Below are experts of layer 10 (counted from 0) of a mixture-of-experts language model. Rows are named router (the router's row for the expert), gate (a neuron's input weights, with its number), up (a neuron's input weights, with its number) and show model dimensions 0-159. Each number is 200 + 40 x the weight over its row's rms, rounded and kept within 0 to 999.
After each expert's rows: "gets" lists some tokens that make up at least twice as much of what it gets as of all text. This comes from a sample of Wikipedia text that the model never trained on. Tokens count by the router's weight.

# expert 17
router,210,126,249,237,176,156,234,243,235,232,222,230,303,226,249,162,149,243,279,160,203,219,180,246,242,264,270,214,168,148,232,213,177,196,269,220,194,246,243,150,258,172,201,199,167,217,195,200,216,194,204,159,208,150,211,213,177,207,156,218,191,175,246,221,204,175,209,194,244,163,258,287,216,261,210,154,211,144,210,143,235,159,98,281,146,161,145,197,186,205,202,206,110,255,135,194,231,186,180,259,186,231,256,180,150,137,207,233,179,258,153,189,270,206,167,249,255,142,171,242,198,142,208,183,167,174,154,242,234,157,188,221,202,240,174,168,178,252,199,288,199,184,209,159,234,236,244,196,162,273,185,208,242,159,174,137,203,235,189,168
gate0,162,155,262,192,277,192,237,271,241,174,79,169,218,222,215,222,244,176,292,227,146,110,210,196,171,267,267,209,257,163,203,173,214,245,228,227,178,127,204,225,132,233,147,211,240,210,219,188,177,195,171,220,199,152,112,222,224,219,208,251,199,135,245,199,183,211,265,157,239,255,192,173,212,172,250,130,142,256,228,195,260,277,207,222,178,213,186,174,195,274,217,177,186,206,208,137,179,218,186,201,207,188,265,163,148,164,207,137,120,231,256,188,219,224,240,219,181,210,185,130,187,191,264,165,228,140,218,193,149,145,231,186,225,226,155,180,119,234,159,168,179,223,176,191,153,242,167,182,224,171,227,252,204,281,168,182,192,194,229,190
up0,214,206,197,274,107,182,233,105,207,212,194,132,147,196,194,206,213,154,190,188,208,207,175,236,167,210,198,214,173,297,142,163,227,180,178,169,218,231,222,212,272,184,186,255,205,212,250,189,230,213,162,184,186,268,141,146,230,180,183,211,214,274,156,207,210,223,191,234,219,161,172,243,211,174,178,188,220,196,141,255,168,168,231,220,180,120,220,208,197,192,133,234,138,171,158,199,226,173,227,235,226,233,215,233,262,249,162,262,235,213,140,241,115,129,166,149,185,229,245,240,245,206,151,150,194,243,232,132,231,263,247,268,161,249,272,175,257,176,232,148,223,185,205,233,197,208,241,168,127,187,104,176,195,182,119,272,246,220,207,149
gets: "-", "\n", " |", "|", ")\n", ";\n"

# expert 40
router,238,186,212,178,144,154,195,266,205,142,200,164,181,219,220,238,179,193,284,185,114,175,158,204,179,218,167,222,292,240,226,132,188,170,170,206,225,176,215,219,183,218,125,202,146,172,155,150,194,175,177,221,222,166,183,172,127,177,218,293,207,164,236,141,222,159,229,208,123,165,223,240,219,260,182,218,241,223,194,218,191,270,222,230,263,242,229,195,174,202,189,157,244,209,249,211,250,229,167,185,282,285,257,211,159,212,189,259,178,159,202,283,176,250,211,249,242,255,146,234,133,192,151,263,166,188,264,222,214,215,177,262,236,220,233,192,217,238,256,175,200,249,204,172,208,204,273,193,290,125,211,155,174,151,232,193,237,156,129,182
gate0,163,189,226,206,216,166,197,241,250,218,180,207,270,213,273,165,120,212,222,285,174,192,185,208,261,205,201,157,242,147,200,165,203,149,216,165,195,187,187,205,137,226,164,204,185,264,171,239,223,199,256,210,203,200,226,114,209,158,214,172,191,225,240,208,191,188,165,236,193,201,226,241,144,221,229,139,278,152,165,268,206,198,259,171,217,269,204,213,270,170,113,141,219,231,150,214,203,222,191,276,245,183,199,131,221,189,140,303,212,257,221,295,201,135,206,143,218,196,161,124,227,238,220,210,182,227,170,241,242,226,283,128,164,181,200,229,249,223,284,182,218,231,196,182,165,222,243,224,257,149,124,169,248,239,195,235,156,195,162,204
up0,230,203,264,154,205,185,198,108,217,187,159,294,177,202,197,237,263,158,189,203,170,142,214,160,169,175,209,187,275,190,174,176,216,195,204,215,192,269,201,168,175,132,171,204,205,225,187,188,247,253,191,91,146,203,217,262,170,194,206,195,208,193,201,237,130,197,238,198,269,197,189,211,173,226,165,203,209,153,200,274,179,257,304,164,292,162,220,203,216,240,201,127,253,185,233,166,185,184,186,156,226,161,161,170,286,296,113,184,254,139,210,211,202,223,110,146,243,211,260,163,219,266,158,192,222,183,190,227,165,209,246,165,198,207,167,256,258,215,144,188,205,174,165,152,225,151,207,167,178,214,179,243,218,254,229,237,195,213,155,119
gets: " ", ":", ".", " (", " |", "″N"

# expert 1
router,214,210,214,167,230,156,203,146,212,212,237,231,158,241,117,209,210,161,278,199,173,254,163,201,217,256,156,133,220,189,236,257,152,232,192,229,269,187,177,219,115,252,216,241,220,233,260,158,187,157,141,249,175,269,169,221,256,191,214,265,206,189,204,205,209,193,211,268,197,241,210,126,213,221,246,231,237,247,194,149,263,173,175,129,194,181,207,166,272,133,190,146,187,155,230,235,150,186,173,186,148,214,213,243,279,211,149,233,202,153,228,201,211,169,260,230,151,208,155,240,233,214,224,229,209,124,151,194,173,200,238,269,242,207,165,210,206,114,178,242,200,188,170,219,128,186,195,148,174,238,278,243,253,115,212,150,265,129,206,180
gate0,163,264,141,156,247,127,179,171,225,227,223,284,158,210,176,165,173,128,247,199,223,189,142,280,201,154,181,207,179,254,111,175,202,266,207,236,202,241,167,261,190,243,154,167,170,192,203,149,212,215,134,271,264,214,227,124,243,235,258,132,173,151,178,185,226,178,198,146,183,211,175,191,180,279,209,164,194,129,143,158,236,197,237,176,217,201,186,202,231,228,222,210,179,152,228,223,166,154,204,299,156,219,163,293,255,275,240,216,149,157,198,214,152,190,208,150,171,108,178,209,221,258,207,179,129,170,169,203,173,212,214,179,222,209,238,232,206,220,221,200,207,221,275,209,176,182,196,189,231,173,131,191,164,191,153,153,201,169,256,273
up0,296,138,179,246,206,265,199,132,214,270,205,169,217,198,156,187,259,228,183,118,179,191,220,217,172,278,209,156,185,183,174,182,218,207,220,220,189,260,222,222,232,174,195,233,225,217,279,226,206,195,284,220,208,141,190,200,182,225,253,176,211,201,194,190,202,168,159,263,149,180,201,164,187,128,145,190,211,216,133,178,231,186,221,208,186,221,238,174,222,225,122,198,196,251,105,232,242,159,169,240,169,232,269,224,181,175,210,182,327,156,202,202,252,169,175,259,186,268,144,219,196,217,212,133,245,155,218,252,159,200,196,284,187,187,177,268,172,151,211,223,83,196,210,145,178,280,168,142,185,164,146,164,262,207,225,200,216,168,185,181
gets: " dec", " inc", " ac", " acc", " inv", "c"

# expert 2
router,185,218,236,180,122,217,181,144,261,177,233,252,193,183,185,212,145,176,155,193,165,252,253,217,261,154,212,223,154,169,204,222,205,215,245,174,212,160,220,267,116,172,232,141,208,190,206,243,206,243,217,132,164,190,272,144,210,220,213,232,187,182,119,261,137,243,246,204,178,185,233,136,179,210,184,216,256,207,179,177,152,143,164,157,170,180,208,188,160,297,209,134,152,290,251,207,152,287,250,226,207,253,127,182,199,221,230,266,190,195,144,221,224,250,279,203,207,237,161,140,222,208,183,188,266,227,197,182,220,199,230,227,180,165,275,253,193,200,189,162,193,258,269,239,175,235,206,236,280,177,219,151,171,193,208,207,216,154,174,292
gate0,162,178,178,258,260,165,164,175,209,197,159,234,268,223,146,207,181,279,234,185,176,200,191,205,190,215,144,177,157,284,176,205,170,203,336,253,286,224,242,111,233,185,264,232,201,178,192,245,259,229,307,235,255,183,205,217,177,220,195,230,185,193,151,225,198,163,189,248,225,216,215,162,253,185,173,203,246,262,223,211,191,179,171,221,120,222,166,137,223,187,184,223,149,230,172,236,216,160,281,219,209,229,202,209,209,261,162,195,252,202,166,207,186,151,177,148,165,165,202,185,195,254,258,282,160,189,216,189,216,269,194,147,162,214,204,154,154,177,192,152,287,212,271,154,208,207,245,220,246,195,224,187,224,184,144,122,116,207,163,214
up0,199,132,238,211,171,180,187,216,137,226,223,168,124,159,271,179,220,192,141,191,251,144,205,159,207,230,248,196,189,153,224,194,236,198,94,183,201,186,188,248,224,169,181,219,145,274,162,201,131,213,164,273,80,173,167,199,226,133,226,180,174,221,284,200,200,214,186,133,195,194,210,272,242,208,193,173,180,165,253,191,193,291,282,143,280,179,191,212,213,180,174,241,262,209,215,216,179,220,139,163,194,200,181,136,152,234,323,187,177,172,210,188,198,227,197,195,239,233,196,217,226,167,198,214,196,255,202,180,182,140,218,298,192,222,249,240,209,193,160,299,188,227,133,220,200,187,211,203,129,247,222,198,191,181,236,252,254,194,214,204
gets: " D", " K", " L", " S", " N", " W"

# expert 39
router,249,210,253,187,207,184,243,224,235,121,240,216,192,250,234,131,272,185,223,171,217,200,218,164,145,248,154,212,194,181,183,210,252,163,203,159,192,210,234,236,184,226,216,165,195,238,121,258,138,225,195,155,193,156,151,205,149,207,187,187,157,185,107,204,218,193,150,271,139,177,142,194,207,212,213,207,213,226,163,204,144,202,98,175,177,207,137,146,248,291,181,237,163,214,262,206,213,196,217,146,168,249,188,145,203,180,149,138,240,212,213,157,238,217,194,91,129,146,202,133,246,230,211,268,274,156,233,180,187,115,242,245,234,204,189,222,144,175,216,176,229,171,198,222,231,176,177,229,165,274,241,157,124,212,190,211,130,187,206,158
gate0,227,237,127,181,247,181,209,266,153,267,187,165,139,151,93,154,169,212,185,198,215,194,156,223,160,232,227,217,231,281,147,102,148,241,215,180,212,213,208,206,164,157,197,221,207,234,196,206,228,228,202,168,164,204,167,127,179,233,234,199,196,140,201,203,174,103,235,181,179,157,152,214,194,197,189,165,294,255,174,183,192,174,208,160,140,188,183,187,214,181,193,169,190,232,209,314,195,165,190,233,233,199,197,225,194,279,122,196,165,139,213,236,212,228,169,171,151,171,269,171,212,239,197,228,252,207,284,196,238,237,232,219,296,246,208,192,167,212,205,198,179,149,198,115,203,189,146,129,233,222,286,162,131,227,236,174,185,136,160,210
up0,229,172,281,258,195,197,226,78,243,245,166,217,270,160,204,206,214,198,240,213,196,203,190,109,186,210,266,193,221,179,226,263,202,260,171,294,150,217,224,97,162,270,287,255,159,206,239,264,178,323,142,249,257,267,184,267,263,194,207,225,219,256,231,147,211,249,235,254,240,193,216,168,221,157,198,234,232,181,199,162,202,190,218,247,240,208,215,172,218,237,184,198,192,209,204,250,187,218,211,243,212,159,192,161,272,223,229,259,252,226,232,195,202,208,218,209,127,121,261,243,193,149,122,166,193,237,176,221,174,209,244,231,211,197,151,166,177,195,216,210,199,155,185,217,171,233,193,236,185,186,225,203,209,203,172,209,186,163,249,143
gets: "on", "an", "c", "ol", "z", "g"

# expert 4
router,91,172,150,163,176,206,137,176,231,272,225,171,151,231,202,220,238,156,169,251,208,245,193,214,153,176,220,169,196,156,202,207,203,155,213,184,188,199,160,223,184,195,207,166,236,198,156,248,139,215,242,259,225,245,229,148,234,176,195,196,266,180,169,211,126,239,166,229,177,128,190,162,199,192,245,209,208,190,182,199,265,247,188,151,261,207,180,268,201,172,242,247,177,198,165,235,276,136,225,270,258,265,149,291,206,160,270,147,151,214,213,154,247,195,201,164,224,184,268,242,121,237,174,172,189,259,127,229,258,189,193,177,198,181,201,158,199,191,233,240,218,194,136,152,135,156,178,183,198,252,238,277,173,165,136,181,244,191,295,191
gate0,188,201,186,143,202,190,107,186,166,279,176,192,218,230,197,189,171,161,212,210,225,170,229,190,172,227,182,156,240,200,164,188,187,152,178,218,137,221,154,175,281,228,239,206,203,173,192,181,196,168,220,158,172,208,284,257,206,194,180,233,299,168,230,209,203,215,252,163,240,49,278,276,329,145,196,222,162,287,193,176,195,218,267,162,172,172,218,162,206,213,198,195,175,188,175,208,162,195,203,181,274,223,208,174,228,178,150,189,225,181,221,209,138,153,282,192,229,258,156,174,156,215,175,246,221,238,198,200,310,164,185,192,231,182,160,262,224,180,219,203,129,189,312,205,156,191,161,179,199,212,207,216,153,207,166,179,217,217,139,209
up0,275,144,261,207,240,240,207,218,249,152,193,187,156,185,202,165,153,242,230,206,122,238,197,226,259,232,189,256,179,196,133,205,231,200,222,264,232,147,292,155,188,168,216,218,178,188,268,183,136,133,287,209,165,169,175,216,249,192,163,207,201,265,206,210,290,134,160,190,187,200,112,204,166,131,118,172,224,179,132,215,231,179,188,211,207,239,164,227,286,258,196,169,267,213,198,203,209,257,110,200,219,179,162,167,207,187,254,238,234,130,191,310,237,232,180,250,179,234,257,237,231,159,178,200,185,261,268,228,262,234,179,232,206,225,129,185,172,197,210,176,233,182,199,203,134,209,182,201,183,186,165,192,240,225,241,216,226,202,208,212
gets: " al", " I", "A", " Al", " ar", " ad"

# expert 51
router,154,113,142,260,132,196,258,191,198,235,230,191,285,188,209,244,197,162,223,238,230,213,194,206,200,226,143,197,187,199,234,241,227,273,206,166,200,214,192,196,168,239,226,217,196,231,132,168,196,182,139,196,145,243,250,211,241,252,233,202,197,235,208,223,182,260,242,251,211,257,179,234,259,159,151,130,191,212,220,142,155,200,133,140,193,196,253,222,119,226,208,164,119,182,199,210,168,245,203,194,282,177,148,240,170,270,255,245,185,187,227,225,239,189,243,238,156,213,180,110,142,163,183,203,240,89,200,233,171,137,173,191,189,107,194,183,192,250,196,166,233,240,307,170,163,225,216,241,209,184,159,162,188,234,253,239,207,255,178,206
gate0,195,226,255,158,125,182,239,240,179,176,144,226,197,169,189,149,198,190,258,205,182,170,191,193,163,154,210,219,189,176,201,206,172,210,186,151,215,153,198,259,134,267,147,162,236,179,127,188,187,228,232,204,140,216,158,265,164,175,207,155,161,200,169,158,258,178,245,254,148,150,149,225,184,212,205,175,233,229,145,193,188,214,163,194,187,273,246,188,174,281,180,261,159,285,187,183,313,223,238,220,241,256,159,258,224,159,240,220,107,227,238,161,229,265,187,214,219,165,209,148,194,177,277,209,169,132,248,221,211,140,242,137,199,186,235,165,225,202,128,169,234,181,212,258,225,205,219,287,147,244,210,220,150,269,157,142,207,168,199,253
up0,223,179,271,196,257,247,241,168,231,143,210,130,244,182,189,190,174,192,231,244,187,203,172,183,155,231,154,200,226,240,211,130,156,179,193,196,191,225,221,214,181,262,170,231,217,153,152,245,218,242,169,241,224,196,185,158,211,179,220,214,160,186,184,139,211,241,207,246,186,232,205,183,189,207,248,168,237,153,203,188,249,292,181,248,168,81,158,251,165,241,219,128,194,201,148,241,159,129,220,166,190,185,247,199,255,161,151,197,140,173,193,249,253,212,272,154,217,96,202,168,219,104,252,177,204,117,274,189,224,217,224,161,261,149,159,182,139,175,152,194,170,230,253,306,206,202,240,126,247,188,209,220,248,212,166,202,213,234,149,197
gets: " W", " New", " M", " H", ",", " North"

# expert 54
router,255,262,202,205,222,209,240,132,204,213,243,276,135,189,231,197,184,184,239,122,223,165,131,116,187,187,219,232,221,173,270,244,182,165,189,114,130,256,152,182,163,140,215,141,204,229,166,220,264,170,221,195,231,155,168,143,177,217,181,177,199,176,194,211,210,178,173,148,223,193,227,266,163,246,170,211,224,288,207,126,192,248,188,231,179,151,156,246,214,240,249,215,213,203,199,227,249,183,222,261,260,151,236,169,159,204,215,120,243,235,170,178,171,163,186,243,159,204,159,195,142,194,160,155,180,137,182,238,198,217,162,195,131,239,169,237,123,227,131,199,155,150,159,217,270,217,157,170,183,219,129,178,205,298,241,174,202,256,187,240
gate0,210,177,201,199,170,191,143,185,100,195,118,118,216,283,209,163,244,197,230,191,154,244,164,210,273,190,156,231,206,201,225,204,236,320,234,212,199,175,212,146,228,228,172,52,195,207,242,179,205,166,186,211,131,172,193,159,119,194,194,210,184,198,234,210,245,176,211,202,238,238,219,193,235,222,200,147,221,219,203,164,212,182,183,167,219,205,237,195,164,242,155,214,236,193,285,231,223,216,172,229,201,191,126,172,186,134,194,215,181,256,161,228,160,199,200,191,196,243,242,241,177,156,244,157,227,133,225,94,201,229,270,229,253,236,199,192,204,195,196,262,220,156,245,121,185,224,187,280,115,246,164,241,193,199,168,202,198,213,98,181
up0,251,209,237,216,279,141,225,150,174,214,192,176,111,165,228,216,208,145,165,236,229,195,198,148,206,208,228,220,185,182,229,249,231,237,181,204,147,35,281,227,153,192,219,193,206,227,113,217,238,175,187,200,179,274,248,270,179,143,207,183,216,169,225,189,186,154,224,233,152,221,174,231,185,166,235,208,188,189,141,240,195,160,100,182,222,197,175,186,184,228,232,178,200,219,98,237,193,194,225,148,178,240,186,149,145,180,221,221,226,164,188,136,194,142,171,199,163,140,135,158,225,213,247,186,169,216,224,218,156,139,176,198,154,298,266,206,163,263,205,184,275,238,239,184,214,197,195,216,159,168,207,246,149,229,123,185,233,194,257,178
gets: " |\n", " |", ".", " ", ")", " list"

# expert 22
router,238,143,211,221,173,211,133,140,232,237,228,94,195,255,157,209,226,180,166,222,160,191,162,188,175,139,173,191,173,215,247,221,243,224,153,144,194,170,223,175,218,236,239,147,195,200,244,238,143,221,158,172,174,233,244,157,254,198,157,270,161,203,116,288,158,244,155,199,230,191,181,200,200,157,189,252,241,203,238,139,164,263,141,140,206,224,144,148,140,180,183,113,192,255,242,171,259,168,236,212,231,252,202,251,272,190,241,178,179,162,254,280,272,204,274,218,120,208,255,204,236,230,202,205,223,218,177,180,233,180,173,178,230,135,212,247,195,277,223,187,234,200,228,183,180,175,166,210,223,169,219,152,165,213,199,250,274,141,248,205
gate0,168,114,236,262,198,217,210,169,208,217,227,194,162,180,166,205,99,222,116,236,229,152,173,276,226,283,189,199,179,186,155,214,170,173,246,229,201,229,249,173,170,180,215,229,187,196,217,238,237,135,234,266,173,207,125,202,155,267,139,274,170,210,291,241,216,231,212,226,155,232,232,231,157,169,120,192,224,122,239,182,194,218,159,221,178,197,244,175,234,233,204,163,193,244,200,267,207,112,197,194,190,236,216,228,181,183,194,174,313,187,197,189,184,129,187,172,195,200,225,186,263,196,244,231,115,244,176,254,237,184,161,210,214,231,265,261,203,176,212,133,215,233,266,225,168,200,110,251,194,175,196,144,227,133,205,227,232,241,225,185
up0,135,89,166,271,241,239,185,169,186,171,179,195,199,223,142,217,179,237,284,238,245,206,164,280,210,185,203,200,207,218,188,207,271,206,147,204,222,231,275,166,132,153,189,231,145,211,232,210,194,189,179,234,165,158,86,173,169,271,170,245,203,227,233,212,205,244,157,226,235,205,248,187,151,197,172,156,203,186,281,105,186,222,188,198,192,185,221,188,184,231,217,183,214,194,242,257,196,162,141,284,118,241,212,228,192,156,220,155,229,186,278,197,207,189,191,225,258,150,262,195,250,233,253,169,78,254,192,227,182,170,221,240,237,218,258,269,243,168,138,182,173,237,177,186,157,228,196,172,180,170,187,160,213,189,180,142,185,224,155,177
gets: " O", " I", " A", " Al", " U", " E"

# expert 33
router,201,194,188,253,253,200,172,171,211,249,207,154,194,252,225,179,183,235,186,203,184,293,203,137,160,147,211,201,231,181,162,197,203,127,172,286,111,195,231,183,181,204,157,231,240,190,280,230,173,210,171,197,197,267,128,176,246,229,150,146,276,233,201,259,232,177,157,220,221,153,209,219,182,199,255,173,202,135,231,153,258,262,250,170,174,266,263,146,203,177,192,155,198,185,160,222,260,152,209,205,167,163,121,207,223,169,220,196,153,141,199,196,186,140,224,238,185,269,238,258,183,221,229,213,169,223,144,164,255,299,168,197,227,187,149,156,256,206,168,168,207,241,161,132,169,150,219,194,215,268,140,257,198,151,156,194,264,157,204,147
gate0,212,223,193,206,209,173,197,218,234,222,216,205,214,187,300,249,186,258,199,236,233,188,184,241,146,165,188,194,195,140,194,168,229,190,202,171,183,175,259,244,133,160,174,155,194,185,199,115,214,180,186,252,163,90,183,170,216,226,128,244,171,199,217,168,166,171,149,237,182,146,225,227,210,213,149,160,237,187,203,222,131,237,264,192,237,169,184,228,165,164,248,169,206,216,196,227,238,201,219,206,184,160,252,197,234,184,183,225,101,247,223,134,214,139,118,177,266,311,143,202,173,269,248,251,211,215,157,164,198,242,269,204,127,130,225,267,157,185,136,226,216,266,191,145,234,229,217,121,202,220,239,274,221,241,237,198,199,148,149,172
up0,208,161,207,219,171,231,176,155,180,183,229,214,184,205,198,217,223,109,201,239,210,197,265,126,199,270,290,215,204,154,244,170,251,227,228,207,153,207,149,189,202,168,209,196,181,189,240,198,249,177,263,189,213,202,185,226,218,155,231,184,216,269,205,198,140,245,242,130,178,217,180,205,222,215,237,296,178,230,202,153,172,117,256,172,148,235,190,264,247,225,219,163,178,99,231,121,183,223,118,171,182,209,172,165,187,174,198,256,226,183,148,239,250,170,195,225,295,159,307,198,209,136,147,234,191,186,188,165,216,225,103,211,218,178,238,226,214,181,197,241,169,147,203,269,235,204,160,261,217,167,180,236,180,223,270,263,206,233,290,218
gets: " pro", " con", " re", " e", " E", " Pro"

# expert 44
router,190,155,222,175,207,195,225,192,222,136,188,195,213,254,141,172,254,204,151,198,191,205,205,182,156,163,176,216,187,205,232,224,274,140,205,184,177,141,232,180,180,268,112,132,179,268,152,163,129,273,209,190,190,233,214,264,247,234,180,224,146,183,142,190,236,237,145,231,221,217,206,150,211,153,199,167,222,194,235,120,197,130,122,147,226,266,193,156,195,264,196,199,213,189,153,200,206,262,270,189,216,237,164,209,108,255,146,219,230,141,235,164,224,128,240,200,117,251,235,145,169,182,193,180,267,211,215,163,179,162,156,197,209,167,236,182,211,206,187,138,262,192,206,133,226,154,250,263,243,206,199,152,118,206,182,240,225,184,122,219
gate0,228,183,168,202,218,182,160,154,201,180,191,232,239,255,170,182,210,175,285,181,278,217,225,200,205,204,235,262,131,231,250,243,230,173,154,250,210,169,206,233,192,230,162,183,212,110,215,183,202,172,235,192,264,172,202,178,209,181,199,204,165,230,129,140,158,211,191,239,264,122,218,174,171,159,218,166,299,213,202,223,195,286,166,215,213,188,183,236,161,209,207,196,260,238,80,294,270,165,188,248,234,222,162,252,204,199,170,243,183,193,170,215,242,303,196,165,235,121,186,212,185,156,169,186,169,199,153,103,150,188,121,198,170,242,177,114,162,217,237,159,177,199,206,218,183,166,183,196,182,88,158,231,166,192,213,153,207,182,229,229
up0,211,200,213,210,171,173,222,186,243,231,285,240,252,173,202,191,183,240,197,217,177,204,205,227,252,248,208,252,202,207,165,222,214,230,266,192,106,227,237,247,220,217,190,201,253,207,217,172,178,240,179,241,199,229,226,249,234,236,314,246,243,222,196,231,193,291,209,225,183,225,151,233,211,201,156,173,201,136,198,195,193,136,216,199,233,166,217,175,171,244,183,195,195,228,254,111,206,201,235,99,224,205,229,163,113,274,223,204,156,243,147,212,182,172,201,205,195,228,198,123,207,156,246,245,240,213,209,194,234,139,142,205,162,190,167,131,207,137,126,174,131,135,313,139,199,135,217,81,189,220,164,195,195,244,191,144,194,182,154,222
gets: "u", "z", "o", "a", " S", "i"

# expert 5
router,256,210,218,199,221,163,190,228,240,179,244,138,237,230,199,204,161,287,179,155,269,288,160,272,247,233,206,195,171,225,188,248,172,212,236,248,224,170,194,264,197,181,165,216,210,217,172,261,185,202,145,164,181,92,167,240,205,154,155,238,182,185,236,160,200,198,208,271,190,206,252,237,142,203,201,137,281,110,167,157,158,211,162,210,280,188,171,241,200,167,225,247,229,239,185,271,234,168,194,234,280,231,194,161,134,219,157,168,198,181,238,228,242,216,254,217,176,240,175,188,243,149,213,173,292,233,255,201,139,199,282,245,200,144,197,205,244,228,202,247,231,271,248,217,233,291,258,185,200,160,181,204,194,228,201,234,163,218,203,167
gate0,231,241,247,192,217,147,209,219,176,250,167,194,201,203,291,182,180,297,219,172,169,227,190,177,232,207,201,175,199,197,163,267,180,223,137,222,187,172,218,191,150,285,180,173,261,213,194,161,122,236,229,183,181,296,193,235,203,283,195,204,216,182,162,185,224,204,197,177,226,202,156,169,216,164,259,170,209,216,117,258,212,174,216,163,233,180,141,177,252,215,156,205,161,211,223,290,199,145,137,259,238,144,142,95,145,293,162,134,249,181,169,177,204,206,245,281,208,212,247,215,262,250,164,177,237,178,185,137,218,237,198,248,235,239,171,169,141,208,182,188,168,211,214,216,183,183,207,193,189,205,151,219,272,176,277,287,236,226,204,151
up0,293,169,164,143,268,188,251,232,187,244,229,217,216,209,248,251,145,246,273,96,181,230,253,174,212,203,196,148,263,200,138,216,151,162,182,275,203,116,185,236,202,246,203,157,232,164,219,207,208,169,243,172,180,283,167,169,211,248,192,239,232,178,202,169,173,232,240,187,255,182,133,168,171,113,235,194,260,202,178,224,244,189,163,194,225,162,164,257,299,267,185,240,143,234,221,220,224,145,172,207,246,217,172,155,166,181,211,160,197,196,181,201,151,182,238,255,241,189,239,255,233,159,183,228,204,227,127,120,232,211,160,200,214,141,155,161,184,191,167,204,188,231,212,136,105,229,187,126,184,177,209,183,196,204,219,206,218,250,209,128
gets: " |", "|", "%", " Democrat", " Lab", " v"

# expert 59
router,287,142,224,269,198,188,230,230,257,170,182,137,239,190,227,249,195,180,247,119,177,189,179,174,236,199,269,175,214,181,132,133,227,209,175,212,226,224,135,231,195,237,249,236,193,191,252,215,230,182,240,218,272,123,178,185,189,171,229,154,210,172,119,306,147,230,232,148,158,189,224,174,185,248,162,238,213,143,148,217,144,164,116,171,227,280,188,223,265,205,238,195,232,234,162,176,235,197,217,124,262,174,197,199,148,234,178,135,199,167,219,230,200,227,181,130,252,194,203,172,212,134,170,210,182,169,264,149,271,176,168,156,175,237,231,167,182,204,271,184,221,166,188,162,209,254,196,162,233,227,244,233,232,165,232,178,201,256,114,231
gate0,253,155,144,208,185,184,233,204,117,189,190,251,218,225,224,202,196,205,193,169,150,222,217,217,199,224,264,172,274,282,191,142,187,184,194,200,227,212,166,172,175,161,289,69,150,221,221,272,239,214,200,253,186,220,202,288,218,173,223,194,298,202,167,202,205,205,178,263,220,157,254,232,204,206,211,145,119,164,222,264,264,157,178,171,149,158,210,226,250,217,181,202,273,227,207,160,245,179,237,158,222,145,205,192,109,188,152,166,243,228,201,176,207,177,216,209,107,220,287,217,161,192,174,204,138,251,186,185,237,215,268,201,207,225,148,268,176,172,212,201,222,191,205,146,195,175,264,219,147,231,176,179,223,194,281,227,228,197,282,189
up0,206,120,210,258,178,208,179,161,146,214,179,221,187,173,174,215,185,182,158,186,128,226,215,274,230,238,232,140,243,271,168,253,221,134,157,218,231,196,178,196,237,115,217,196,151,230,151,214,218,186,261,194,215,189,117,236,207,229,146,225,245,110,185,170,221,178,224,142,187,154,228,201,207,191,226,154,118,167,197,301,228,172,218,159,202,176,227,227,252,214,231,234,295,229,198,206,239,149,145,171,185,207,222,172,108,284,186,177,212,178,232,243,195,208,211,135,98,166,211,231,244,188,182,170,205,212,200,142,201,205,222,251,224,235,196,261,182,146,184,210,200,193,222,193,292,148,279,227,107,215,189,224,178,224,220,172,236,152,270,193
gets: " ", "–", "\n", " (", "/", "201"

# expert 18
router,207,123,225,141,226,179,166,172,120,166,178,220,174,168,227,153,130,170,185,188,169,201,236,138,212,244,211,267,279,227,159,201,263,190,216,225,164,246,249,127,264,210,155,275,141,286,174,180,128,169,173,253,200,215,185,226,231,223,226,222,246,172,222,149,237,213,232,171,160,246,218,161,131,188,253,226,186,217,181,236,203,252,189,156,150,175,249,171,202,228,139,233,149,190,279,197,233,161,128,243,177,250,196,157,196,138,251,206,164,143,264,185,167,251,254,241,127,155,189,239,196,242,190,242,270,133,173,212,185,192,245,185,201,263,224,190,254,117,179,202,161,180,202,203,145,190,241,231,239,212,191,245,182,196,182,192,245,130,210,209
gate0,237,242,179,194,196,135,220,189,234,207,201,285,239,188,214,216,217,156,180,202,215,216,224,176,184,212,183,232,237,225,175,191,225,176,165,198,278,217,225,239,211,208,185,255,241,300,148,144,228,176,185,204,177,247,147,211,174,164,130,259,193,159,215,168,161,196,198,163,190,137,240,199,146,179,175,183,152,137,258,174,253,245,204,134,249,129,251,218,163,215,172,126,205,234,216,170,202,148,197,217,202,237,184,193,169,156,250,116,166,164,243,169,238,220,147,177,156,185,167,146,205,160,230,302,197,124,182,194,303,169,184,294,317,185,216,143,159,221,131,219,217,217,126,138,239,252,223,190,200,174,206,210,246,248,157,164,232,191,228,198
up0,141,176,247,274,180,206,243,198,184,238,279,169,165,205,137,211,131,235,194,229,201,151,297,228,230,190,237,187,258,172,197,154,218,182,161,139,194,246,179,145,213,138,191,127,253,191,174,184,219,191,127,229,206,204,217,211,146,214,267,118,183,207,157,146,158,165,208,240,164,172,154,152,254,294,179,219,233,178,222,214,217,203,270,272,164,242,217,233,231,181,248,242,209,154,226,238,265,201,191,177,223,181,142,225,248,198,309,277,191,227,227,210,138,165,213,234,225,171,196,116,126,198,207,160,182,263,178,241,221,159,238,195,239,195,212,206,213,142,233,218,208,161,156,224,261,184,206,155,196,184,208,130,202,126,187,269,228,220,188,183
gets: "em", "im", "v", " ev", " oper", " stud"